Weights of a small mixture-of-experts language model, trained from scratch on English Wikipedia: width 160.
Below are experts of layer 8 (counted from 0) of a mixture-of-experts language model. Rows are named router (the router's row for the expert), gate (a neuron's input weights, with its number), up (a neuron's input weights, with its number) and show model dimensions 80-159. Each number is 128 + 32 x the weight over its row's rms, rounded and kept within 0 to 255. Numbers have three digits each.
After each expert's rows: a language model's description of what the expert responds to; "comes after" lists some tokens at least twice as common just before its tokens as in all text. This comes from a sample of Wikipedia text that the model never trained on. Tokens count by the router's weight.

# expert 41
router:134165116164154127165158153107130109137122139086090117145130162113070131094092089077096147060114117161137176136073137051157123145104182134131144119098162129136178136174131120076120151113053132124185134135171145141133133095135149079159148106
gate0:081138099073078129185169159137166167099169155090094127118157161109061160159099097130118138129075140158127201097081149146187096109140130127116192149134086153135136161074151129147052106101151156123081130147153167175163142159112137145126120123
up0:104155183104155067136112148121164110087136153134094131135094138165075183102165175095104138096116092134165154100075123123069115173132135109149127180105137141107063139111166083104092171117090070109129210144119151137191075183146163163106121150
gate1:103177129123124137137126153130120077139158113095129135091156159170126111087081071139098149174159111140160147068118139108136182110126147085102108123112099118120124147146156147116068150151107097189128101087105183153161158119127096135146158230
up1:124170169091125118179133123153095038134124092118083173091134150122129169116093158077136046158137126160147173159100153115111173125090096110153129126152136151142143111132169142122121110087195080163165097153092134151203152126169142069136106139
gate2:142136125136083159097090109159091114193105108059067135119094174138100188159121093139103138096148186104081167108113110064073111130122169117085143152168179133174134062159127142132176118140124131139158144122150102104181126138132126151169173158
up2:194079105124121145098203122139110134167150120161119111092105140134151115100091193102167126132151120069079133117107156089143159106152131136062180109123109166189108151164111191162122112082086078036134124116129153119083062076091168097146161157
gate3:178091128195109149138102162089108134081186149158133113119156120100133124091154107152124079101116107130137142110116124127135149142143177100097102090177150108168146145136118132099043094144065102160079150143154115161144141113118136084125200181
up3:058139165112098156169120157196124189128109123151186156148107066135119076116140100093146112101113162085110117153143146142157143104170111189185134157121159090117154086150107119168091064129136086155088066092124125133090117147141119109088153093
Digits and numbers. Digits and number pieces in years, coordinates, tables and scores, such as (200 in film lists, 5, 7, plus number words like two.
comes after: " |", "|", ":", " 5", " 6", "7"

# expert 16
router:154091117090143178123109122155131139116112091128163074198102118166158099054185122181157164120146159154169151177132117129140087124189089131159203123144099174180140133080111110092098130148145137144121123081149143097165169172120126162116069099
gate0:099165162131134102169166165118136203141162105129128104115153164148133136127094158107094143133115179126157143125130031130140106137111108162102202176163122110121105054108135162130106098151127146117074101102146164104163084144091116133121129139
up0:178088146113109148198139129148123147109102145122146103148101098187106142108088157101062153112122120109190125130135168140201165171110133174115124135175152126066127116086131159074112104087126101171092129148135144132092108158151117147082074103
gate1:080148100094111093146138157129172141143159091143118119133134141129167152102162089100150095123175118080084075193145025168078106143061098149124199140170176185131104120092081114110146112152141121144101085119154115114171112090142127150125138159
up1:184120104163163159151082128133100091189134090102118157148125153079104112132121102150137105111177143125166106186124150090153119122137107121118089098125152110154192064146113141073125127141136178071118121161112139100107121158094128156134119145
gate2:162162125151172171069134168100171054130146119154170143138169106084108102144184074122109172151138120142107192161073141212110094104110157130151084112083117136100142123167147098118097102097132222199108102109163124132186175120147116141074157151
up2:160104159158097099092141119107126116171127140146131161109126149143092160125093129124151096109088109147106116135066151100240170115099084149144147146136151118135111087166084157153073131122055122099132173113160078143124077118131177073123115158
gate3:161071127107142113162144139162160160131094174140114114094112164171109159142148080114103111118125162130114119116102129120163040086123105079139144149171156135162150079106059107073090104145111161147067081131152126180194091123164066151119169165
up3:093067165142104192098122155146089119152110138185176121112127132107109151072135181157161122176126105126109188137078134145117119115152138111149114114103138136105111142138161120143169167136129135140165122096102124120087175165139153059079102135
Table and list structure. Line breaks and pipe separators ending rows in tables and lists, plus table dividers, === headings, coordinate marks like °N.
comes after: " |", " ", ")", ".", " 0", "=="

# expert 0
router:105164129110166104130125110108111160174155151119056146108112131127092143149116122150119115133099094029065149148158154141139058128091124111098148081092199118100132191117106160152174170114132142146126127131055121062169125136145117085133105128
gate0:090190104139089153142127110067071164091152179126118170142123110130101151120132067168123048129183184145125164117141134157129129170139195124114112107061169156142143134139109166092144134103135177121113145142156108052175147137108179094113109163
up0:086179116160115082138083131063101083114137091112110076098150144079145209168111161138154122143154154174095109095122129139104088084098170143100121123106152115092098164056179145098121117134120129096170145137156098168076131177169104070134184149
gate1:124154089122041110149129165154098109044136179122117115144076175084068154154134110114169062089128100168118165140137098140111116157129147122104106129122168136075104088175064116128113122078087131124102146123126093191169140102087155126112159153
up1:144172100128087181149086144152152125156133194087171118139156152144128127125083116114089143139116139095131088129123171117175135112078146110129186146094173146107137110131148162172074115124133138085162101162159117177117109131112132154159099109
gate2:118140124087134107153120091159179131140106148139105148115102132027127136134136109132154108112108148054093144082118155110090123103075122166158157103082121150120138113114122130150118151196179114168155058170137187098152101123063129123086165189
up2:119214087135162169094103129092197094174093135151101150109092087080195142070139157101110101105112161138034101126183150135129126084085090137101146173097091126150141119124130133152139178115110120090180094089135167106101177168154160105167148103
gate3:104141151138080107089153180152114099111102125143171121128127096121101140064117065142118054137136124174077122135174132179121157175179137165105130117139167128053111189182094126110139116128071112080125139156134079150180138115132194108085141158
up3:078104100108136173146121111116101163158074102137132101132199112109125112106098173162072082171142142186125120066146148147149137101167098108136083127111079192119103125095140106154088139117145190192110221086197123145083108169078141114119144092
F-initial and list/table markers. Word-initial F/f pieces such as F in Freedom, Fast, Forth, plus line-start list dashes and table-row pipes.
comes after: "\n", "|", "\n ", " Year", "===", " \""

# expert 56
router:116168128132166151087162135062140207162137108097118151140064163151130155177188074135100133166059112102130152093086152103130165087213163092122145187153124103120120166109130140138079136158135181134080179153138171064150222157126121104137106143
gate0:158150142153140165096165178075146148128162135138157206134110145090112183145181082122162136187113063063142159040080090166105082087201174071113138182139147120082091195078168141149124124134171146134120145108143139129123103108123109127116126182
up0:135114166103137113125124162125098066131087087170090076162113107154109169149146113114081105132180175104121155123121093086096097102158200129112115154192119121111145131133131129188139139104183157100128162117098163188127179154170098078163146147
gate1:112140113111130166150152172117092140117110071104150140120107125154095153152174102064081115111140091079163107107085135121130138178198136092136153135106121132143179148136109091173136111156156123155178084114151106065135162134116140110125154221
up1:082126115129137121118015161131112072125169065154083146146097148125181089092114120169097168062174121151107141106159130151095126129063100190143150148188131147163133107089148130179159071142148112090194115137135145137089139154151130143121116127
gate2:156161101089151130099177130149142115118169092109130182092099130126106136082202075106104106153156136121091120086118171081111129156140155092122130157129106148099154146139100124171109119187192096166139100134114114131121198095141161120115119197
up2:149121176072068114064128103172183137160129130105123074083113141140099141129162091112057142107157164129098160063152083073129091125122141149147086130050100155178152133203179120118150119134108174088130154102088128086132149093068186111120075094
gate3:186140133119128171096128122140100133170143082135127180145056150107163161173223136118127140159125120120126158114118162098136142087114167045085146176113141112080121051174176121152083147155174195136132144119199116134121170137153170161122145136
up3:136144086171160123139123128144080079147078127113196175145075113133066117113167162126060074109129133100135128115138136072109159190101162155109147082133143146117096080123040086076148154161114097166141096185182122131111190148121132177138042131
Pieces after c or con. Second pieces after an initial c, such as c-as-ualty, c-ust-omer, c-ele-brated, and starts like con, cont, car, mar, v.
comes after: " C", " c", " the", "c", "C", " The"

# expert 3
router:134099120130081140195065112085093091109141156100112169063144124145157109125147121099131140130167104146177118114076146160135145168132140037080135148157047157155166137152109138137177062122099089103137145120133152140091120171105131161133111133
gate0:104103163123083100154145157102087086128104157095158156129150092183171102151112094153098083171106111087151097122102195140135126051130120123101105151157136131189146127071068127134111119125152159113082121170136125117145144090098081142133135185
up0:186150131088107095135124131105118128153133153155138096236145108130130127165218090150077181187150119153127133157109112075131120171154133191147131169136186082081133164082084099142100131087131128125110147159109141094173103099111079146147164124
gate1:150130144167176162129154148169124096113125136070173182117098110144127114060166088110131120148144138102125142103115135145114094111070143159092134211114140178154149141130125079198103142168115080158133116125148159088151163123096149170080217056
up1:152093093146147158139148154111109161121102123112161088158121174099120082157159163166188107094147123123122089147029147064170199145078133138101130100143131132175088175082153166101174121116136146137091126160142096116138129184124174151164183129
gate2:162133098103131075141091142133171146147153109150118102122126154080123149095178062097204064113200133165106116106119068147090130170082131125091125210178153137115136139153128098128134110108124156124139141085097131104137163167094126125150118155
up2:114122171115129149052129192148140152121208139195104077108097150128133120120103114162093098102133136153147124072158109135152165143171118116159095151126176104133118123145112137075163118124107131160167124096087090184120138078111097119084082111
gate3:100079120133110125167117142091148131107148117094192151112121103099120118123119116146134124108160137144198151067051105146118180205083076115117135143120119117117150085150084114183070115123118128139154148114114109062165091120197104123151171119
up3:182067081101162173155133100055125121132132079153091164114109192115122143084124118195135169144064162150116158111142062113157103225087089123144104073165177132090151087145105161180136113131099123092162140180106134155122103151135098119182179096
Name-initial capitals. Single capital letters or capital clusters that open proper names, especially foreign personal and place names, such as S, G, Sch, Kh, R.
comes after: "-", " the", " K", " of", " \"", ","

# expert 8
router:066114190135085136195144141059194095155119113154133144168115133116066133128141110186112138098067104078125144157161105146108183076125138121092148134135140161171132103112063122147109135165188165075132189084098127177124155134174105137162145135
gate0:070100166080125142129212115142106135144114138110093097176128167125138184119185143142095114129112090115118110116126147164114144123120156060126121132153141166158164132149139147209175126240159137125102118115159127124128136138122105099123169115
up0:164135078075186139147052113144157134165152140095132164083154114127130136116103151118094087169184165158162123109119120155097152090162118137143114164146155083135173107083109126153115180159138167152117123150125095143105135063169161133135152119
gate1:117119136068091099157138180069133105126153102116165118118171163092084157109180167130144166140117120078125098072124128162166157096090102035102195125137147174110119101148122121134127146172175106109174103132114171145100137132100157113123153170
up1:083154079142127117086125147137136180079131146125113133128103112120117145067158094125131160159131079071085110130142123118161072128086183098147098101143048134115111148070155112127142055136126139107119092146148129163066179119114227150101176144
gate2:135092139137119105116134150124156087056124139111145153164118113124131152126134114100124115112094181104078112125125172162140132090101095084125111150140150164155127042066113135153117086136132126116118083061102122146170104131194154108152197131
up2:106178076104126139089149097092095096134173148104162105111087103080100212112144087118121155167120138121105120116040179101207079122178135155118167086120100096141085182082142188124096128153146056084125098122083129118094135110095138095093089163
gate3:076069147130122167117082130073126080169116132122168213146197086155108144123153112089082116161104185074119139147050175114128105115158135056118125164154175144156072105109138137088110142159149151123177106121169145148140109126185137152128148203
up3:142107165185096134170128096179181084198176143095074093126119104120149119121204072099146097164098207104139113149133104136138151136135083109123127153108144098184111183096146127133130095124122087144151047176100139054163117189079126144117128127
L-syllable word pieces. Syllables with l or initial Mar/Pr/Al in names and words, plus table separators in election results, e.g. Emilio, sculptor, Wales.
comes after: " |", " M", " L", " H", " S", " R"

# expert 17
router:106111192110108096138129119128157155142185094107089115073143143116130183134149056101162152108154084096117050104161132129169157105115106105178124120128115107158096166172119172133160143144162042089104078165138155124107131145203139150170077108
gate0:061167094135135142155121126157142181122111177110076099132049110085122179097144123152118096103123105059183112109140123216135113114094134067083163120111155126073105149144094113125132136152105129124099100060140120178103098100148136159117133163
up0:134139144143071162091111098124079123110067133145161138141122134137101083171099113093138127142174134078130105194133072143118134134165162098136135147075163110132140161112160037155126106093111119094116163129169112130134100134095144184101198139
gate1:077058143124082118110125114189128168159122169041097057106152171103183141125121109134123123149098134069085157135119173202155145112117111158154150192118132160103078101115129172146145133086154096144098083157131147107156162123156133128118102070
up1:148163110160104162104120124115120150203159134124082144166152131176052095133136151080161158166141178104145065116127144103097115181125060087092145117150098093163098122091079097173158189169120167067077166184136127105115120134144110111115154083
gate2:140096073106144151155142100129212129115168074083073056135105108109147137131097123135133119151104100150085129118075094116062121112163158086134142117149118067136131203197145172104151162106087086135107143173088167122121131137145192088129171131
up2:127109138105136148123130127120092101179130147121139070113168169126112186158133112183138082154147161115082080144123172106065152157115107139141094094099097154116121165104120057173158160108112133097131144058136187146091135119155128169071128138
gate3:141063170092142111119188126154109125155159079072088143115067155129147111178115062070139120174157049140122108148150153150159063128101192037176102123164123142083182082179129089149127116106131092101121096131152197133131132146163147101118138132
up3:155114111141123170148109123142065170104164089125133127067070136089138146151096086082130100133163108152165125131101107123121145158132143143104125136189088105106153127129118158130185114157116115098124173135128127207130151068130148132110127108
Table headers and prefixes. Line breaks, cell starts in sports results tables, and Latinate word-initial prefixes like cons, sub, reg, rec, ass: Championship, SF, App.
comes after: "\n", " |", "|", "-", ";", "==="

# expert 1
router:131143087134069090132097134162070108117153072088149169144156098131086169177157112074159093148130120097144160103070155136104180092107118115115163095147115058112111140147153049148159073109144137184107138063079080100081145160145105109133129171
gate0:146124095161097111183097106181118090122166075056122168129154168132034116147150130132096111157178150134135117111078073065124186128112100092127143197095123109062159086143125093151141114102100177178156155161134114144169126173160102141165119156
up0:136082153113112146125169167127143117128169142150081084064124119162142116156124185149186189091088149127093151132108134119124164107049098135159136083167150056103113094175156096121141166137111115162127158162125123137180143133120093090104141090
gate1:085097060165179117153131045153141090127179133101168093131131111112080118159142129148155108137192087156092160148101131193102199129132129147111130091169121124142109148106115064153133137150109110134092149115094116116090161079113153112101154131
up1:117169127094126157151092034134164182171112131185176199092120120168109109097099108108078122136164123122158090141100128158127142120060159148176119114086075165085104143142124134129158141132101142111172117139077144130087122099111112067153127174
gate2:069103140099080072124069112102140135108193178097155105069106197124179146143166107084082064140152152063119123125129123138089128111109179110074205150142127179118120127133136075155125099136174127141184127089149133094129127161159140127109162118
up2:164080120079113065165106111194050085108123070103115119194145133091055125123052108175103165150103136122102121152128109135165150105107046103142146110142122067150122173173141051128130114152100136074121133117095098121159143148192127099144097117
gate3:164118149085102113123101149092137171164110109156165094126047136117114151147186106087072180139168107051091120069105129150138151144139109059149149131093116134111137149135130094116133122181088162155123129126158123147103126113192097144127179153
up3:145111129090166124132130063096149153098124046181176113116148112099091107148098128138135154108101128195121164168130109160089109083179129187127168084117153165098086154161123102106143166144156105088169086185128152168134101128110119146188148153
Capital initial letters. Single capital-letter word starts, mostly of names after a space or table pipe, such as N(orthern), B(inondo), V(oormann).
comes after: " |", "-", " the", " of", "|", ":"

# expert 29
router:123088138172130108104138122170134181171177127150174045156148169085072161105156103142116121084115159162139129166138116155112117137115090142122140108109090039163157140186109140143097119077137111151143094118138125142168112117123121093128134110
gate0:148050155157130148082131141187099081129155154124158090169177105092093149094119097126148123132123123149117070136158129169177159121069160126073060152140098101149154087143116099158106180066110110171088138139117147150197164123177044113124125168
up0:150149143180088119139080197101110150094118112154116143126156074128117121095162125055128109113103060161163125175108092148096118150138144132165126075127144126137119122123091138130116142170111136143166154133164156093157157096135173071136142162
gate1:134079122186099086163180068108089177076156176116145104141101107047120182130115148113160096124057129139127121144139151159091127221126131123148110143143118106130135120145139124133103120128101132099072123129132121152123113095183130069128149136
up1:153125158145152198147165175087161167142135153162096131107106133115138068144124108164141145158155109140092166167110179077154151124123190138103145107120084152149110094174128118120126134126108068206117172151109137102166180146100222122169156154
gate2:141075144162134100125085120148109142140173140175184102131155176143102155128164129124136099126073133118051099142140138143151095122165084130111093191115149077115166120192149141135112137109125148132110152079094184197134138107162123071123124102
up2:125141112125094147208096129125170124038063152112124146167149151107113080172109137098127106130134122121144129114159120132095100165071122139118159184197117073095150176150138132117180162120099132120100162148145077110215082108083167092104147143
gate3:081104120155142078141161100083165181094108144114153092142095125098117168164170096073143133117147198129130187097151142150095104109117149106101138113152070061111109091141155135117132127106120151143181111156082122116163165111154112123083175166
up3:105103128117120170109150082087143103182088101110125175125180141124134111102161103090120129052175122127116130090094145152095127109127136065119187146115156119139077059105081136176142124057068149107089157148211133078141121106076145159101140119
Articles and line breaks. The article a, an or A, including in song titles, plus line breaks after headings, list items and before tables or formulas.
comes after: "\n", " |", ".", "==", ")", " ="

# expert 64
router:190096182145147114171088124110086147151147205170152096199107143125178125099112227131106149073161176107103131183084113112071154181125124162175134132124174121091087113166121145197091187153113214110138124088172124132087177133130172143107151135
gate0:109112192096180081140098154117184156139165135157142083093097122123179081133140123182159104092212163119106075094113108107148121168137153137111055112134144140124117174158119148130215116106120113103123088110199106131148157176153105118188142124
up0:113096171102136124130118075131170132107147065153134115140118143094154189153175118136145097127104162106141137140123067116133171095124128140159099159096178134161177107150118151116131141106143144168130181107078126080120153121178094135121115105
gate1:105077111182100090172104158096138144073148104138149115189141142129132111174144064119120063180078136092120099167129105111078157161099155078127147080162071160125138104067185124128078108097135155104149119108097088153154109140121154143126155097
up1:121105103190202143134146179170113144143087123106160124192107139189114192133109188121116130102127153107101140136159144121121163189112187181178108158172127142117129174108110190171071137128150164109148075110199189102121124158100110112086065116
gate2:133146121151143085121092157127091156137136091149124094132073120111144190139132096140089081095181218032074081138067081093165132108103116146106162130117143164147135134120098143133129193121120089122146138058162117119099150091118121163159120138
up2:088173174129183126163181109131153122139211116149128106133152164149099125164111109142116126062073073168175124107123194075112108139102148161182155126094083111116134076100108141178126119137136086156116064130102126093108147114160106103150121155
gate3:150141103160153091136088122149154130103153164132116103086117170152226160148125136173149098079144115115072159136148134145141122117097115100164187135176140171091100145091129099179084164178158147134094105065111134166110125182177165135173176131
up3:069089146106106075151079169170163097098141126156209142142092183145191124166085175134153101106141112168179155129148151105146111152116126073123179104164213152156158107177136167140095114075103172150101126122142096227156111182100114153106108093
Determiners and possessives. Articles and possessive pronouns opening a noun phrase, mostly after prepositions, such as the, a, his, their, its.
comes after: " of", " in", " for", " with", " to", " and"

# expert 27
router:118146125131154105143120216124153091163098104072054069081111069115063131107126081100121114052134146128135142123056137082131088150115175155142113148121224133138130131193143128104093171104105101173174107109143125203089133139150117117148156112
gate0:140195116141120143103154167166120094073099107086079134153108158144084091108165135117090140177091105073121176095119194127098141110170106095092055120122161164117123111156113130144100108149172130110143158078137118128173124107144115111118187170
up0:108137196097104155143143130127141088176083124120109125146104148119141161138118134119105086121118111113142142122120128127141113148110098141120081182165152112154134160065123117114072079130137162138067175087094116112113158171129108130146195040
gate1:143116123137081109111162155130126147111164112171098101078106127180116061082084054138168044145109113141151089123071122100118135078108130061181147127139136119089194098148072098180114170126111065068213095141179183146131149111153141103138138079
up1:128126100117083098173143147176103129064102146084151134162091178103130101161083128108160101090130194130118149139160197062142161105129068075040087100081199118115135116074125129152129132115132166094126180088129115122162155070108088140149082115
gate2:056137126163081166156136128143070124098155058122135065117101154111117133180166134135117050110100123092122142135137116136121115148152115140103073104125145121149106149206105162103143130079171135122151140152129112190119124180157120139126109103
up2:101133147119148197091111108131097151064139168144134123142116139102065119132086142105111128142093158134160123139161155147111167111137089175111088100212145152139072111201119156152138119088121199093098074080076134128170142158136186132117111110
gate3:089198108106100139192125162089148163089141159152111149100144138160137137100160106109172144150086169135127086153097103118111098121072149129109124119132116136158087113105162068155125134113111201150178103141131139142103129090071095066102205109
up3:132059123109111071159154133123144117162125144136123104166129118087096116167139148109046154166155108174154113063141078149061159119133114094120139120144074085099089126124102119156180120101176054116064090122142178165223053114135070145140141124
Digits in tables. Digits and number pieces in vote tables, scores, coordinates and dates, e.g. 2,066, +8.58, 10.59%, 1966.
comes after: " |", "|", ":", " 5", " 6", "7"

# expert 22
router:121175128121169112163145160113156115134117117088073115133130167106061144093112095096110158078105131122146210144053149065140104150104176140152139115132145158141198131173141107073106171088067114144155138103155125121110146131150136058160159085
gate0:087103133119143105123130142171163179165207141124105204112112092132138154110112093161123142184105141107094137096077123087191156078110171118115164119177124145151118140150113121160164101108105162150092083091168076192151154152170157124160137117
up0:067104195157055141140133147138084094132118086111192154098112104149073049148096121130100086109149170156218153099108144152180098130127116067120109139139146130154113115121156122128152085144155154092106132104136142082145083105146100133126110151
gate1:115104096130150131146105137127180177117143142116125095096100218125174131138065110144142179100096110157116215123096112144123102126072144124130167128132139158130129119132098152121082125101129158146144068151090105143138140116129125155120136115
up1:112128086121112189172107132191179114128155166138135139097100130116136116087137142115149076158112132091165121102126127141164104117131106127183108067124060175154166051128122083142119102116126101156076114102157141175090083154128128166088120124
gate2:152156111125105098144117189149140115179117087139099108056127155111128160186134115137079149136134136069136151100116130152095121143148118105169116086175123195144151131138158138149144183196126126171169124098176088143120152173161154162178147084
up2:124149121094115152145196106154097142147140079130108156082120099150091174201107101193178137138068107098114092190147182137216127135155188122106093112075149243109119107161118115116154136116189158072125088120100106158122148129130130134160091117
gate3:139140140091141167128101161165109133141071114124168135169155112143117170071073131102099091156151142130112092170086125080148136148098176092157121124145119176132191129188142133067061179139067133161131090124110073115142111147160150147178136103
up3:211079155119093154165085136091080139142121170131116110090104145112145132088101164066156134054136090128146145143100140133144084190114156125175153073148190215079090125106110116134110129146095048177167074129120083100162148119174151111141170134
Numbers in tables. Digits and number pieces in tables, stats, coordinates, measurements and dates, such as 5, 18, 198, .8 and the degree sign.
comes after: " |", "|", ":", " 5", "7", "6"

# expert 40
router:062141109164143107112145116100176141147129199088119098114119143152130120110103124112097132208109106108134122099160167138154104126112150149117119061157218114106045114109114106147124137168163190083138185176051136101135187183119124094124104150
gate0:084152179108126037105113101126165046129134142108128123105083090112077167156151117094094048172105113123076157180153083139067143125155129112134150104153113112103088129077144103149128118163117163074126173111099210093132154117094160105113117139
up0:090132161060135157140162129072147140118161081108175182146143128178171169111171149152123144127087136129160087157174107099164076120143107130140141154148087119131178141105108120105150153102133147066073146119121189155108191121156172138177122128
gate1:139107083192164124123143157084177106132147165134138115048079123104125125113127154124113079220114115157118098083126139144076117123089151104131132090146183105160104160153126059089115107137120141080110131196164131138121124107125119103112126185
up1:133126097166172141105093145105114143106121090122143181098077116065130112139129104134105134153134142077060130102165180147129169138187156142173153118086124231173129162130085127088099132130054097154136133138135085114106129081156150159134143084
gate2:102124139128094085179124117160111079113112135110158089087102129148148115144095114112102077183136057136139131102111098135127141122078133135089175138159182111088040161180120109123106184176134180088138160146093151126160113155062152095105113133
up2:129106087136118128080129132150140121083090126099167157101095165110142148161151181125161096054119091129175132049115143162105140141111098112138166131157200081099113119104095193132092169071150135092119131095066166189125139108149139117125119140
gate3:111116169096175096140143095119118087168160162117097110098150092103094166117139088154175120177147080122083122108131133159112121120093091112142147071104141115165151153037146160096150114168145150107136185107151105061150161099108087094094125152
up3:135133118139088115073131127075152176164020109176135131124197167114130102109119098065156174112108127102150072116089126187122131151126150103141164099116173091149089099169064138137181118162165150121146112149107145095150132103157131092161129116
Table pipes, hyphens, name pieces. Table cell pipes, list hyphens and == heading marks, and, or, and word pieces after an initial B, such as ott in Bottley.
comes after: "\n", " B", " b", "b", "B", "\n "

# expert 50
router:120117083084143105110113157098102128142124148149164169195223177111145131078140139117141129138116141099119135060134086155122124178129154165186129140121127174128164132155160131174088182170101146140119129125122124156156126197088102142135122159
gate0:075069153069162110166120142200111114123101098141158184137152156103136140134120093155155044121130131097114145148135073170130125121180153187161172110109123140119099159156193122127122130129101134180085144099186167123161161125089172143082184200
up0:073183171160105136115131078091160121159137172106101085142107131093158102117162110158156159088104181109100109111075131115119155158097143141097134108101111107072125108085148153118122095122134121113167171157101130117074080150158105168180085135
gate1:092165118133134122195119140135180096085157123167127143129093149138089098144121153099221090120098108099131135137167095102053123127152170167133120183181074154080104033133141091197099175113114138138115122124142160154169100093166125106125157117
up1:087147158044084138120068163106182156186157128145120101115167154115143099129102167095106144180104136152076147073103102126066153138137089171078156144122117165135091101136072105160131155159121141132103110156128113125114123083143101153151139143
gate2:128102156139158106141092188134126065165090169150129172167164107114178142122174129196114093140114190059132183105089063195088113180140163158147105135136080120107169156129168115081178153155124180098072141122142100111140116145119163171146142093
up2:161172162117099108075098189129148158134128119121156139151129097120124151111137127134122158125145146167144178169136162145096119160135096116119184141107086194112125068138093167082137139177128196120141151106107175064070045090037171165131140112
gate3:131110093105102108132142132159116125096072099163120157122121103136151162111127035132144095117154131072091125118106044211136098106159159193139095122099118148101108126134168057091087144129141112105143100131126121152167163175178131117091140094
up3:127111182168063149138117145074120083163169154131081070071122166163093133170120076157074190176119083113125111135115148128133108114107173145112088159108107127136157135162130124123127105179125074134103150154155120128166100065190177145143154130
Prepositions and verb endings. Prepositions and articles (the, of, between, into, across) and verb endings -ate, -ing, -ed right before an object.
comes after: " of", " in", "ed", " to", "ing", "s"

# expert 15
router:091173059155121117130156081151118100118154152114135148140104109083098145091104075133119141169131149105087186114109093116111119165158143107115133156088133128096155181152070190118144105087144129140116135180123164141087077123076091170107131104
gate0:132165083129153140122090121142137101089128164087131119112122079111124133078209109139176067186119128141119153124055118170119141158105127089153089124149080124122161128097066171174069098118157199141158195167145102174141148146122122127096177101
up0:109158072114147086153169117124136116102068094145118093118162046165132125083105058153124120130124100113179125128095094137107108112142174109187137144139117171092119095153149129092146147146174121143122160182089113128153090112172181094114079132
gate1:110143114096120095170043164128137187056143127179118118109064093072091105123106099195137078117135131135133118110112132133143130115117217097105141208130098185128104058162110131135128152134112097144177177111136167162193122116110184181077110095
up1:115093096140196128092105118095099078109155103122107134207139134138070057084141083076138127133156117095137176118207115068146169088150103117073083167148153160145092148139106149088161124124139158106115125142146154148148101106096169168179104117
gate2:126150088102104144128120147130091103055125144085161175141093147147117116116159120127094102136154116140082144141145119143113101169083144047077132095107176138121067115105145165165149081127142170047132120137142139147111110097071107157120141165
up2:148146153090194125173097100092063176159099098134140126156081129155166100121092173089136111062148134130100069122127168191100117130184140127152162121199152099097212127157120144174103086164123129053108107135144099125110070230125161136122163145
gate3:095129106121139095118166134114130177074173107108174094098130125104132122068154159119150098166100150088146103132124053096173157168094158111125187116138089161150125139122111125164146130145107188054103135153122146111154079103151163187109129188
up3:122121129137197128120157162112190115207060143105132128097163071104118141169187108154134198137100126142095104148150155158161165084164132154160119153103112156131090160142098094152121122148236178166138126146093165131106182135171128111126104145
Line-start labels and headings. Tokens right after a line break, beginning infobox fields, headings and table headers, such as Branch, Children, ==See also==, Notes.
comes after: "\n", "-", "==", "===", " =", " =="

# expert 35
router:124118115138144089063147121162117116112108086160077092135150141103096203092118152122146149127141126081118178191159138166121107121194128048106118123138126109102151118102157144137126080135126084151151135082039135131164107126132126113083160151
gate1:148121142074081066172111142171150129092133083115104071119162206128155235119122126114106134125156150112133119160123140155107126098129112054118136133129137155126134114079096140125110128141101125101129113069075098080098166179137129144115138213
up1:094075115120142091148123155111112168142156083131101100139168146157092139153106143067136143128083144133134077148090148206120132141096118158142100147078110110140116117128137175184192122106155129115131145154144160079157068128179154093189128142
gate2:095127131175098063147157136186112136085128097090109077116133113125144152114157103094116091093129108093113137145113091239088091167127123050062146107157089129082126135081148119115108122183164115110083112083101125109119182143121128143081120170
up2:091133137161120071109083163134106124145158138150121198165182141165136108124114029095073075141095156117140082089124111108132153116095133163118139118098156104112109139102105142174061136142099172157130181168173146160069168134135155141138122092
gate3:112110104102108155050147140184116109094144102166086125107146125116139169107102134132097132133096158131121141189149122141135048126143145034142131096138084070075113158144125152102057169152102127128133145083141146111172124132183106130070186186
up3:111150081121120132169144175109138130114154129127142152135102095038182087093123129057125170111132131132064165139176107137108150107142169117122145124068164117142072143087119111180109060145146126118127092115135149088129167049075104123106155161
gate4:132135120099085108130090100162166110099136128141121092081178134115056220151118146140157136158158124112103178140065094179149070102119085065137107136138157123057129118103180135099079109168149098155062121163112110165098123126127135105090169157
up4:110085109148174105126085132106135079144209185114085124130183130093101146115113108126178165165086122207129087104114125109134139075161164203155192134137085133096166180129118173160156096118125165163167134198140168147105135085194111144055161152
P-letter pieces. Pieces starting with or containing p, such as p, P, ip, ap, app, Sp, Phil, mid-word (photogra-p-her), plus some line breaks.
comes after: "\n", ".", " =", "s.", "==", "==="